Weights of a small mixture-of-experts language model, trained from scratch on English Wikipedia.
Training: a variant of Adam for the experts, 460M tokens.
Below are experts of layer 3 (counted from 0) of a mixture-of-experts language model. Rows are named router (the router's row for the expert), gate (a neuron's input weights, with its number), up (a neuron's input weights, with its number), down (a neuron's output weights, with its number) and show model dimensions 160-319. Each number is 128 + 32 x the weight over its row's rms, rounded and kept within 0 to 255. Numbers have three digits each.
Before each expert's rows: "mostly gets" lists some tokens that are sent to it at least half of the time; "comes before" lists some tokens at least twice as common just after its tokens as in all text. This comes from a sample of Wikipedia text that the model never trained on. Tokens count by the router's weight.

# expert 54
mostly gets: "\".", "ed.", "es.", ".\"", "ation.", "ing."
comes before: "\n", " The", " In", " He", " It", " This"
router:104122180147074123168159110160177187114152159119130130100144146170184134153152124096183095157174151151143129153105131133129129079056149119130143174126134117111067123105118043182140121103096164171102139156151113084074131098048190107121110137161163176109111075193088132137145148048075148072144132053123152088181143112155160102113091132104132107128106099111164119141184167174182116113118162070106099164174068099112085090169131142102131113151136129181158138106203165117103174106123117
gate3:135156119162098172146131159156114117150095127120153091117112167127162125164139139094135116114133110152099071151122157076120079160116155118113178196146157161119108175137140115129109142069066143142160099152122142180116153155157152109060145115155141136184050099136114122140176168123157097162121123118097109104196131086171112102120088128071160125139122129148142107137127091064136142067149159149168096183137147160137146123115096105051151122174154128144101115116162132189145173149181109
up3:163129115110086067091156149126111103147151194120100110136166176156082101173135157121126092076175145118130078086122152128094133162137070144048144139145175120162117107156084080166063107122105122223146066106156114158117192138114155151089106143192132077139075122100147166125116130168164121145174135080098162098173098166143136105155111143114140136150170128188163161090188099080176136087134087106147120170109125132086095113103141118073101159175154143122107152108218142170137122085091081
down3:174095159080113112144085091165142153070159090158151105047114057133141132118127114121150140109135089149165116134158127129076102146149124134118161167130073129115077166123163126090238120049082130164111111130174145139155102104113127176110081122119137066098115124129200140140062162114109146085141112137191138119140114123070124091089120101141150105115092131109129078110123073103108133162142163123129171123127155165157187153156117104146120164142129172109137124107141093070079129148158117
gate4:157116099166120091115101145128119112131089120136132158145183124135174128144137103152154165170098179130170151165078146119081133189103094057165130131109118126116103096125125107151174158141116102177073099113141132121117047116115133174196149133151168157116108134185111112115155067171054165133128077151194114161145082105170109126106143155109140107128160099185119147160114091167144089167164124093076147154119076120159054088141112142086166128142080095139106148153134164189128153147121102
up4:080199123150130131088104113085160157106088110136131114136144125101094167099075105157101126137168177178124129123207118105173127123180130165129126123153105143154098149168115110103185088095166115083102142148107128119076122164125146139142120106109068091171122164130117129143128170124130097072124133147043091121031143117119119090109088113103092095160115163096124113123154166097133148104123140182174127103185137105147118120134139102138068201184128094048132092159106114085191126128237196
down4:089116125091113118154131152103139116185134109086135094076095161129147129101115113177069206174103106168138177104145194120123122104120114116137139151157195115129143097101183067097145122084109100173131132150162102144096120109141117122124134114113170134089108089151099125109152090151101111143117149185129164156151064155133121148122141164180150122058139095159079139128093136097141129120161099119089141174088117090133148093167136122116140095083078139076169113051112136140088131071087123
gate5:136130075135134190080112157123097108153146127135141122158165122079168088110145120155119110157123131130104109136143109121117155098088112160218191138131136122130134125152104122111081190151122136146147129112125093125082094140182171169213061119099138122157145126045153179075111130112095125125125137187205053159097149160059138140148161144137135135122158108101095098094116094117120096112159172130195051173136120154153145097118141086095159200138112151148116107126101139112170116126090153
up5:087160138186151086129174122125199112133138113114126127173073103133126123146144092109133144126105127076133160140124141117156139120101108078091072121122070111137108137150128097123144114074097156098104164113113180131119094159092148122107146057147132170067135148155106146121133123158167170099148137142107202126188157146208123132080145133137144117096125130138094157164106064142091146117128087118099132121122106115132089133099099120143119116118139130153116104182140120088150071171146103
down5:137166114141135132108150084150160137110144123156130165188106091194123053103188082143140174124106165083134143148084142079137107098122142093124146135095112069078155142087114133166100190115073087142121102104150173139169132155111120182112122107154116127066143174074120149084130137069114132127169152116126192116176081142155127085118156132185150171104141130157160114131135121156136155146089117133102125111139116162175112167135088113152134164124115135146079135149136100130190142153176163
gate6:106163116128132095128109122115041153122054109135096142168123097089088121129121079081125123170173158133135102154099116142147083138130095194116066103132074150104096129136166110069157114135154055144187131108096222119130187099074173093124063139097128072158182148121116108161157118112202161136049131139083102170149147136142157123055127114135150116126123108131160121147124103116060153126098127173084165137138148138141123175141109100192162141093101140071142143123098148166111110120157117
up6:131109133092116147136161130154132087146116166143122228065135108176107151135152121148101084102131085111147080119115135100124137127117119139113122142117202088173160144104119111133142191157145168168165134091137096113124073136118045192114172152132111143159090145049177160112115168146165107148152139119131140125081160102133170177170135134152083087089107141159100130100079140142149118162141118149145152104131179165145152081118099114110108159154124118148080098170168107079140117110125167
down6:180133129126114111128150141121082162140086153160074141130127067155150157117114075053085159163173103114131187125113192124067111108160151176129113114131096114106085145177170142108102097128124061162180090113151179088123155121077107077115121170059075124070149093126165124149130181091132178135121121161135125092208186121080180172051084090148102112081148125132132135133105073117084075156100168149137162123123100171170121082146122157147145123109198169110173151076163100174084142070161110

# expert 42
mostly gets: " —;", " MPC", " Ge", " Ca", "ca", " ar"
comes before: " |", "\n", " ", " 0", " —", "enth"
router:088133112102094073169149119147116066087123048144112121122104107130162075159145166106109049127138133081186138128163051163164166045124157136130123145116168092128108153131133124150119108104076125115108100126176197115157120113108081061171172103104160110134074161141191204095161147116160081121130174226140103087153179087139158158172095148138155141134191134116165107097101144104108160141086104165095135199110125063105085171093135158125144110103100076154090145119164152160117158150156159
gate2:111130126145137111132132149155104139156106089140164098152138071143127131140132172127130194125117121148154095121076166124144098108090164119140152146148171161097140145140084099149049138123153141177102119097085062157173100138141079128134144119096079138156145131080161067097143143198047141203142087159125048082171106147165113187164106089113097100113145069164119107072104152156160173142164220139148164143102173162144115121113083099099118106150154128121139150154133102126159162106082114
up2:088088091129094074144168094144135111115097080165100157179155140171108103186115131093166131128108140122092101162133158123181069147171154092104150154134167138118189131126137112161146120084075138173095129169124168140133206145149063108123193080096121105074130151151135055124154194111081162139179171173159097104157128124140162106136129110132161177133026098171126123063119156118147152161091139142170153140118112108129188185120132077068114087136137144149124154076175125169123153146112129
down2:139120141106196138115117102143174144122128141171082128158111130127110188069107151147188094136106117120143129066134136089155049102086111130100089144173166100094141162145115148140134079138131148116083098142082201129067154152151216125084123125086201154123145034164161172191102120101122090128114122154194124097179135104233177148116121113071092121090126139102121122133174123143150057163133177114106100097113153112179074075072117129130154130159148176102120107093101058160092142147081093
gate3:167172128079102094101120118149127102135159179112168068176121144103062172150160123169075149162129114136112099151080132099104136132127149160114099120159131125088212125080130142205116142159145115165157154079126126096121134058082123169137195082108154148114091146081144097126106132163134126101122067049116134141145151100150105138149082056085124138102131100184111063112129076123139161147102138154126087119156164153157089121155124074142092126136162110165139100131110150135115072134137132
up3:129144091148159136157067141173090144099123155099095156173065173176131147126130146077100111139119082138044129150176079087137181132148113154105107097093096181110148098139114151125146116158119133161151195121157133090140179145177150113162146077108087139142138110128113099148130173095142128116121131112097146144117152150109077099113118138171094124140180154126128119127168140179096121124158062120116047164126141099191185116097145129144066105133114099139118070185069149144104064032154138
down3:126101100109158124144159104091068090139098149130097150168141162116087165178150114178121141139116140171153137118110097079077115102144116130116111122168129097090180079120135173194119125175106084106097097155131174078195184112123115103071161129032112116149112086126135148102150117148103140115101165158129150112141123120100173098175074166117104138138065173169128166125164060057133152099163132110127149161084152153149204199162156105183149141115071145116080093122123092167163138097203164
gate4:166101143108070173171124104053165160143132116184120138137135121190114129189107135112174201124116153198126081129101140146148109147152105154156152142122113082156151135160164102122087154190132141117167139077086118152147138167124151115125125084127104155091144166094167091127135122155131135185118045131079113098130124095132108148135128057080072079045164113154116122119104175151082041108129145119120175142148115084063173165154153121117078143129134122175111129130155144145114070167117114
up4:127146185188165078125118113072139118144123159178187120094166174154164135090133100140167175135135087121139108123078088136125159145131179144142185166143146173175207080173103119138030166148128105162138148090136091136094151129082100076131130082180144146138166141143121086123117135151125079115104138118113105106126169124156119156145112087172128172132166117119161109186082142177116113166179091131138130145105049074118095116163131108134116140105141162168091111136115151125140061127123164
down4:153115155123151122123201133134104073116146104136113139139122113161168077160124164137172143131176167105107063093149151155134154096128102103146105092114147154059099123140127132093118177156134152106176100114116138135119168151130151114138133187114124095142148098124115166138113147108182132137099133117185137144124183130248098145190188175097127180209122132124105140172183119108085141110095103068104178131106157148136157147166080162116117194105127150160075124096165171069187077122203148
gate5:115158136150180142103112171157087101127110108111141080161099151128118126118106146073106142134100073138121103186116147145135150113158112158114135187161119155123098188109134170046121169097114094092138156178129113131120142086145135090127143124142128080072127095097142065122158151082095104142093159097077136126091146136060100125087095172128078132143139117137120131166100107139153111090093132136079108134132122130140132092154098125099164166101155097136095108124105155104192157101028104
up5:121124134106157123123125087130118154130089105173114174049139128144138113144104168109125142169158138061092129155067137086146129094180126155152188152135164113076079049137143118110102107166155149105137134192173146162192109101105095136177111121115142180195111160109132212136092088111165086104139136113170174157147104058127175161144121085181115124186174125071136165146106117135132129129117086121075112101159116130114138140132100130130099148085121182139152100179139138129106142109115127
down5:144185158157146127133109147178122103100119115140105130174151173185134142154081084063129081079154121144142121148134131199122137109108092172111109116174116123059161213156107077158132134126152127132129131149154096137076158101113131125096176086147148161149091102099126111125123188122111129076107166166107107162125165106151178157122098136085147091133095155149118167161129125108118152213117100136142115161159130141051122087115131110130132135201156154142130097086112149115142169123120192

# expert 62
mostly gets: "s.", ".", "ed.", "es.", "a.", "\"."
comes before: "\n", " The", " In", " He", " It", " This"
router:105126108134097125116072098168156137106158056099110145123156096125172121179125123119151115141165150156091154164168112136148160146112114149120099087201122146092101145078107179148112118095141091109115121179054179116169178117141092068144139157081067124162099090121110184154153133143104189028074109100091144181113078150102167088088167163087111168138110138105153108168126129154186134134185134073160100106107095179155134108159135191096092124111080124146151124190090178140069133112147173
gate11:126090088168115165083123143052097145124113153115169153121142131162101150152131094159084139122171095129112144125113124113106140097151077084120224136139087097100071078140171141089163141136153089098118090142162103129127175129104123122128113101202107073144160081176165202182176158125152101117092123085138144147107129133079139129140119070150106094157117139119124120152118162146070075144102166115090130146189114071151127139113143126097122120141156120139086155130092120050137150135113103
up11:107097123085125177140119122130145074147159111096141124104097102143175096147151143112179174155152139177099138120163133114088167032124162114134170145140134104091082146133152118133085092124054096116097099151100116081125181097086205113166089131141102110111099084088122123172095145122096089192134056066126090146100134138137133177160126124135033099188153118066139147146141190148106097115103136100119126174106128155132183140179104172117126117106157103148141144136151168128128120025109141
down11:106150176081101140116102093159155107147195144196150109149107110076117105077145116132107125139138183157134135158105096132166152083152142141126137184124115087122147103116155202158160095148091092145101093130113134144126085112087074132156114078093122159123076091154079136124203157128098139109193111118073111080138100112150127125183121146140191093117126094096138059158098129132181146137163136181094132105157126154088150106125125194111117135104146122065183169131102187156119092107146123
gate12:127138078195174149141150113079137153151100132142149168121111169176131180173128092090090112130096122153129112102172188034096114098098086175104102095152106124094145102151089170136083114123129075152136097110136045110176142111134075139132153117141080122130156126159145151156139158141104198086118093086160120119143125122113104184112201089144119111106094170151125140121093118150112089204130100193096156130128113119141111127123150158109121083142129074125113143158124123092155117155114120
up12:093173137148148103151063090131082157089111116128108164091128113137098136144132152125170114104191144178154128172116119100114133197109172170133208124138074177089087129129101144156078103143116105091076112122155124074138144150130149090133150088119163119194139090160141115162119133098176118172179086091166155153136117087134153141078115086110172071078167132152162129125146158141151105130151088079147160038170111144168158105046122155186141149057160200186145149121134157107084117099081149
down12:108094155187080127185132163112122177098172117167151138143135069122098107162140163134095107202112101104113128154143155146135138124172127111073145131150121155130099140129178141120190171119103161136132135134145092159106129115139122169116104159136185112116117163065150106149104166190122080140086110154076108133152123146112135156130148151119156119087116144182085106102155182098068176120119124117119195087126094151039123077136110155109125095053144170126151158124118118143102087070108107
gate13:193089116139083120162152140165181111187154137098129168101140183129168126169115106134060159159141187085173099089161131131136061139144103100109064117106185076124145076097134153152107161176143126112163091130168086179130107094159127151085199115126101106158161155120138131137142154140103155095120068153138120107126159144116125160167121127133099130110062164190116118125105101138132174124115116118123097116053098095121059071137194105110117142125065156147114126102086152106147067164128114
up13:110085097123112092143201155171165143182127090116168160133156203169103140147085079159098171163143136138151096143193104141114082179154150148119092053148110091146167153112102144106121141116106103105189146152080042142121145122178160144137130093122120146176154142101170182152179143148100184094094089112139112147115103181122123157117097148096140110161059137111134112135083085115084112110130116144102140126109133088138102055155127106072148074098108134107131120128103117152116067183189163
down13:113092134053124128130108090110162128183131140126054099129132112134051133094084174133138108125069130172098135123119093098161114153071128099205097123139103168122156104121093106131080095092152123102090136134190167136107117141144110131115149153079109109109148117131119182088058172119169178103154160141189115161109079100102095106157120137137150149128153093118125153115086150148180131167135126108118129110129175090197137174137159140108077130132108074094052081143109068114125118159142124
gate14:136130121116159162133156221113075117145134151112108134157115074070154107129121211103135066149119082102080124155129100074121125103088108178170097105140150191086127164093041112152104164162115144148181129144148131088154118150203096174141134151193097119079124085164095152116150134155102159120141101089069201160095159150140147098130157108145078123136096150163108107095147114132085191160182131135186142107119113127143121144123142093139132101129169162113067204125125137110123070120116130
up14:105109101165114155113124181149092157149096159173148094091096106090131159140050134157098136127147089130099087091138137119123110140076094183129135038178059162130100125099093065135163120125102086154137155124082154072166134131134104149143066139144097132164167120140181203083154102161109149111115101095118208151113139098180142194112177122109091075159086135143074154152143131137088141135178163136161158124146113129114110094161093115105145080091114095159109174175155128131078116078145154
down14:101166149087137145127121101089083118228166142128106115183093067178057116106154135154147133102120147151131037157139113181163179083164161136135109173156159152071071157169198158078124118095105120116107115116180148164178154084095122125158134113142148123172119122114126152144139152162146133139166108109129099064120130093127080114168135110111121118145118216118127146152114120164141160096160111154181085131108150142127104127126110182149100121167125127135154141105134077159113122146135116